Below are experts of layer 4 (counted from 0) of a mixture-of-experts language model. Rows are named gate (a neuron's input weights, with its number), up (a neuron's input weights, with its number) and show model dimensions 0-127. Each number is 128 + 32 x the weight over its row's rms, rounded and kept within 0 to 255. Numbers have three digits each.
Before each expert's rows: a language model's description of what the expert responds to. This comes from a sample of Wikipedia text that the model never trained on.

# expert 54
What it handles: Capitalised first pieces of foreign or unusual surnames and place names, such as Ker(r), Ku(drow), Kos(tanić), Cal(i).
gate0:143140095122147131125123123074111163132124108141065175123167094125107094136125150166139181251166105158124152173133153113134108091123165130154157091088138103128092161169133117110113157088115179203146088119057105113100084161083032123122176138148095147124139109132076153156103112124134091067137140175148147195101075143138091091114124166124132103158138102135124140112153117102191117106100
up0:142163087153103132091082159148098082151120156137095153135158122145158124101160109148177162200170117194138145162112212105127099128128096133101109104108069104109113088156143158107133162161096113185154124104113102118158137086131088103143202077106110161117119088075148095204164191123127099113130148154131110178116088122146154136038126110146116113074109112158119126131176112121124115119040

# expert 19
What it handles: Generic nouns after a modifier, naming a type, unit or status, such as team, class, rate, date, band, route, category.
gate0:147138134086118113140107161187072122087106165175102155089113136157056164135195109130097144128170182157096119125109124146156141035159095151123137163136133084108154068121150131071140103182094115057159155122118149111114122184150166123152157163085164095118159075135118155113122130119079192060156159134108154112174137141190105112096127131102150088132085117136126158122098111083072163127093
up0:121169082185171133169154210103149132162080128079157088155138171142178169139093106146152132157081080101120171118088160139111112178138098076161081110146131148116155116112104093139104249164155163141137127138112137123118121126139103072096125079148122144096104157070133078120166139062121111121080137107129102136057113129097078173154133150121132141127197165103144108145138127104123111159165

# expert 55
What it handles: Opening words of sentences, clauses or table cells, such as There, The, On, according, United, years like 2009, and 000 in money amounts.
gate0:085161093096150063190125148089085111097172145133127111100177099145150122115113092144089110136144126177103157060150117126114104114144133127130097150173155149136107153132111125119081126085118157098142101109113170081217130135163170132142128129112107118153154147149138068136098074114113113132204139066139124194116128138120197173158144135131063095111082095119210110143087136185198110173126
up0:124180154089101071159083148095076173124147116106153118167151124161120087144137097119113134126138140108105066126130193122162100129158194101148076146135099180124123136128116103138069144102114143127119177109141048107181106101110156166142227121108065093133163107121119126075111102133116154130159085103111150177112157147182139128147124134146102074111142107071166101182113063167132081182139

# expert 36
What it handles: The opening a title or sentence, such as The Mandalorian and The Sphinx, plus pipes ending table cells or header rows.
gate3:153087170105105109171138124164098104056083099212092104192112086122103127134175110151165112174126129160125077128123187205063123172129141148121162092171118079098148112109123130082098165165124171174111131164104064091056141126130126175109118089115120089170160133118074112150178100110130139147098150176188136090110168108131109135098137131122111144127112071133134120154119102131116159181119
up3:145145162148103130136120133130092119105099192163147143160076088092151153142103130164164093156135129082130159121068093110119104089115165112140094145136165109119133117132088142081163047075094175113105164099073088122068143104166185118139129174159106082086126138100148084132144138122148124136112100118145136085164159120161147072124182145097124128152105104161091160130159170245056080124154

# expert 11
What it handles: Prepositions and possessive-linked words, especially under (often the start of understand, undergo), own after their/his, among, together, with.
gate0:119146149123132150180071136101103088075100126129099117127154078130155161150155051069090178125143152134150194166117086135134155151147117078095101146151062111107130074081132113152115169134105127168178118154151062153087152147156081121139126154172159136178150166186077160129134115157163156159190157092110114067170129088138105088154093108074127154151168119180146092125106089103148128141148
up0:138067057143088114092135135063109168121197089134088120156116109143069132142094159171203113142114054142104093102133147137177069139091136144133164144107127171159115117129082125186112128090117206171133167154139150095109098130093116091111124128129115129084066128130066127145130123156103144108115185114197120137156077140155140123103146126159093114116063191182110146121140163161148107141106

# expert 37
What it handles: Full stops, both sentence-ending ones and abbreviation periods, as in Inc., U.S., middle initials and list numbers.
gate3:161174108084157170156123173129143103142082081100212096131119153132160149119111125117124087184174155081095147201058111055083125091168135179163152161151174137135114105116172118102139147145102098160164114115051170167184138116114125128153176165151097122155147118108161109184143112141116077125148107090117125180079120147098139129180145116111114093134085170115109110076109090085144115140135
up3:125158105112240176200118162119146118154099123094187082129118147122159146129133092099139087193173156100137151157080147045115110103147123146160118172134168136128095066104167113068181121139166084131152118093104141119162124136093113152095166134115111099161159116124174158215120129155139101091152120098147085149123131165152131119164176069121081122092098168132148100110156142087150092136126

# expert 63
What it handles: The articles a and an, plus possessives and numbers, opening a noun phrase after is, as or with.
gate5:148151161127153168163118127169160134116182140179109102156130141126120115100161107126133127153117151054132103152153149164172129187181139116088189063114076136169097110150140132130094172163091165136107160084132140108184098159116178125114084113105091153109071097161107105113119046107136188140195100085092144138127086116149112113109135118107156186159141147128165124181093108036074134125153
up5:110100066128100132086108113101116131088096114075150162123116115120135102141068143113113130109138142215107127105118113099075120107064130123172092171121167135116133134066106079179142117109187071118133103142123109162098133106132132149178153146143177094162202170130169131130116201126128077119079146164166113113118195141123142131163128137148084111104123091169098117104150141213211093095100

# expert 40
What it handles: Hyphen starting a bullet line, especially in See also lists, career highlights and disambiguation lists, plus table separator dashes.
gate2:133084090154106114072133100132142162094107175129095120152136110116156144122081115182162139127136138180099086168151166157118069148115106066128107139157059136095126139155132115160131075127079169136121111158138127143159102148151112104132165078181107149065124131127125094139090105072123097095062114119141183140172235139109149118085117075140125096182136118127089088051152100127169180164135
up2:129133139131142121125096077159140153099140149152083122136091144146140121082079139155157136153138120203108096154119125092130067084112126108178138168168091112154078178121076110177121066144075114150111095071131068119123134167125155163183176075164135188123136100163144131180129122044102081118125097077130177097167202136086161098138136064162105119140142086126141159118102121152133147112159

# expert 41
What it handles: Month names and the comma after the day number in full dates, especially birth dates in infoboxes: Born: 24 October 1947.
gate1:106117171130150075131134148118086168124116116159070153183101146164223115144140070140089173117099126073182145125136105191134094152054131079123110108088108146095145110173101126133090087115133114110124087100141134140159170131148104152126117174154134122091113138105131092144127095134127097108083093109087131124121159150089115178168098084129222187184124148118118086106103129170101191170180
up1:113118156116158147117121111140149091164138102127149152091154099119094121117149151151099108120173169157129090138099170060109201126169076165128181129160198061159111170115158111133203152152087074127118099131119121116123117079108119101134127101124139170099142035110125183150153174146122117163189156123124130073135088147100162099089141121142081034065124078169149136116111159134141130139106

# expert 8
What it handles: Field names and colons in infobox lists, especially taxonomy entries like Kingdom: Plantae, Order:, Genus, plus Weight, Education, Preceded by.
gate2:150152093113138170124094167129160145202112120123072140087141095081082138150129075142145174132144135140136095119117154119145069160155130162131075145187123118118162139112076126080111079079077140151129158048134170138110115175147130145113085140131181148105096091124115156090178126124155075055177120158129136063180095115158158113093114117149136118159191135097157175071139134113175183155131
up2:124121072072143167148026172121128095139114122128060111127161108108080089155135130150105124129143130114125127172096159118128132138138123130089110164155081091114179131115104107109146078097102145128097096111155152117166110187159145146150097097191147147075122104106177167098142128149168147068138144174135158027144138142129163139080134090182121171127140137149168167068093108148173204128088

# expert 26
What it handles: Complementizers and clause starters after speech or knowing verbs, such as says that, because, which, who, plus some first names.
gate0:141160115128120146176112159118112085106144096138109079134171120092097144130120164163194196100178078124100101139151093145136164150179089140143098173161117141185141168105096196173132143116143139066100098167105182142152143157162118120092124090113141083112142221159113159175128114119056120116178120170175138136110089080153145080127096107110097159169073124158145106104116078109134140183115
up0:114175123157112103140050107176136127125115122079110198197122192121056072172138076125123124175163147119076137077133125133116132141148117161128113070135215096138096078175177157132123109163114104104117118057170142144123163137186139116129154095125132177127104125100172133087139115135097155137121118184163185178143131142075119144113107121134149141083129144141114109125180142136176066159149

# expert 22
What it handles: Interior word pieces after a prefix, especially inc in unincorporated and incumbent, res in Representing, plus votes and % in election tables.
gate0:109201159120119102159115127141091150104111063170136110107191155102138092093120111157131104145133108142092094137128066135138091169164126121192123167127089046130077111068196089110126119143158169166173162139116164168138111129133094093159097163156199076119125133135075142161146145177083157156134136103149173096129154133073147148114101076118111113147203099126112096101121142075102146116178
up0:102080083153134122136147159084158099185120160108126135148044102123114177187148195089168158120138170081167125090148149122173142119103116110051088127123123167133192167161096197109129170128110098150111131135150102087131144093103139130105154098101065190150164146084142127076151115078143098071111117124109052162167117128182136118136169160135152147097088146129115156143132144146126084145082

# expert 35
What it handles: Nouns and adjectives of position or direction like left, right, back, side, home, north, also member, often in sports or politics.
gate3:086113116087168142140126128112084090149129158067089069180169175138109169122100090174156137107096129131141134088144097187151181165147192122094140085160174141067119206162141125082119087168176110136121154139130164098113151176137111172119064079090104062180146171119106083116116109111087148077110159140136113162097153101128149164132101157177112136092121092111114144133087147104081125131152
up3:159077068159070122178142146133179110075107145160127168128091114186125136155149132168115130114129140136131082140155139081120107150141137084125157164141060071112167096081151153116154123170060115139109094123172128135100112126173117069154146185120137190085128091107123163112111120154145096144118127124098198150116199158128146102099192143084133100158174126139128055081081116103195118103118

# expert 25
What it handles: Inner or final suffix pieces of long Latinate words, such as ific, ern, ript, etic, plus closing braces in math and subscript markup.
gate0:109091161112072146141086085099150077152127128134112128139130120085109069156136123171160098172125074103119153169114118090150119063127119150126129086153181127128187178179092174140187129086136183156102180201116138204130113153095134156085135112102091105125197127104167139135139145160126126107094124135122141155156146177167180124068156104104068077099118119154135139135102186092104080157140
up0:123163122153124105146079134090139149135137125134122087104066074097084104119147156105146129141122130095105144129167086121180117108129112119173141118155190092140143211152114141148198133127125107138097205146145156208117119148093148212105131140084088118100167120125139112154151132135132131165134129118091135120148169162185163115139172121073098037068096142126146151088078153047148083099142

# expert 24
What it handles: Subject pronouns and connectives opening a clause after a comma or that, such as it, he, which, they, although, who.
gate0:118145153118101098119154108065127151124116186122099122088126180152159108084114164113079173140112151141137154133124112100110121125110108116135205121160073158183145096087128116133155098171110145166128173114167118216160178090148159064106095114082160099087070070083134093137072169110132156112173125143143048085138134073121205127095150148163119160130127120101123087140122145131132153083166
up0:130140139101187136156173157081156223096100152155126136079145147172146090077089179116106151156133128160148189087096130117119157107138125117130148072145117108152141097137101130132185133136110121110137109102166156169170162093086102124105121105107120122074150108080141160121055150054076094093162080147137093095135121117097222089116157154159166127100100070103130128201134129147157150154130

# expert 42
What it handles: Word-starting or inner pieces like po, res, co, inter, Tre, as in empowerment, positive, rescued, Commands.
gate0:130091147114125111126151124101154155137124151196145102150197152130106104117104119144135130126095131151123133135136109094129186136193117154077112100143084151102167133127190125085181094081049129112148107137122146082130122159115064117140129074155022120181108135078119179117145119110105183091075110169106068143183139120179084144148134122185102107091128095161133143149182097156146153153182
up0:125100081145060148111094126146113044080139096091138151114113130170116141122070115136142134145138175093109099090152151140165112115176106099131045178160127072113097113171093111104094137149116150138137104137148185106161112180053091135145131148157149138136139195149141136108097113159199113124143150163090149148153185126160117125096100164079154112102184081161125131156110116100185107129042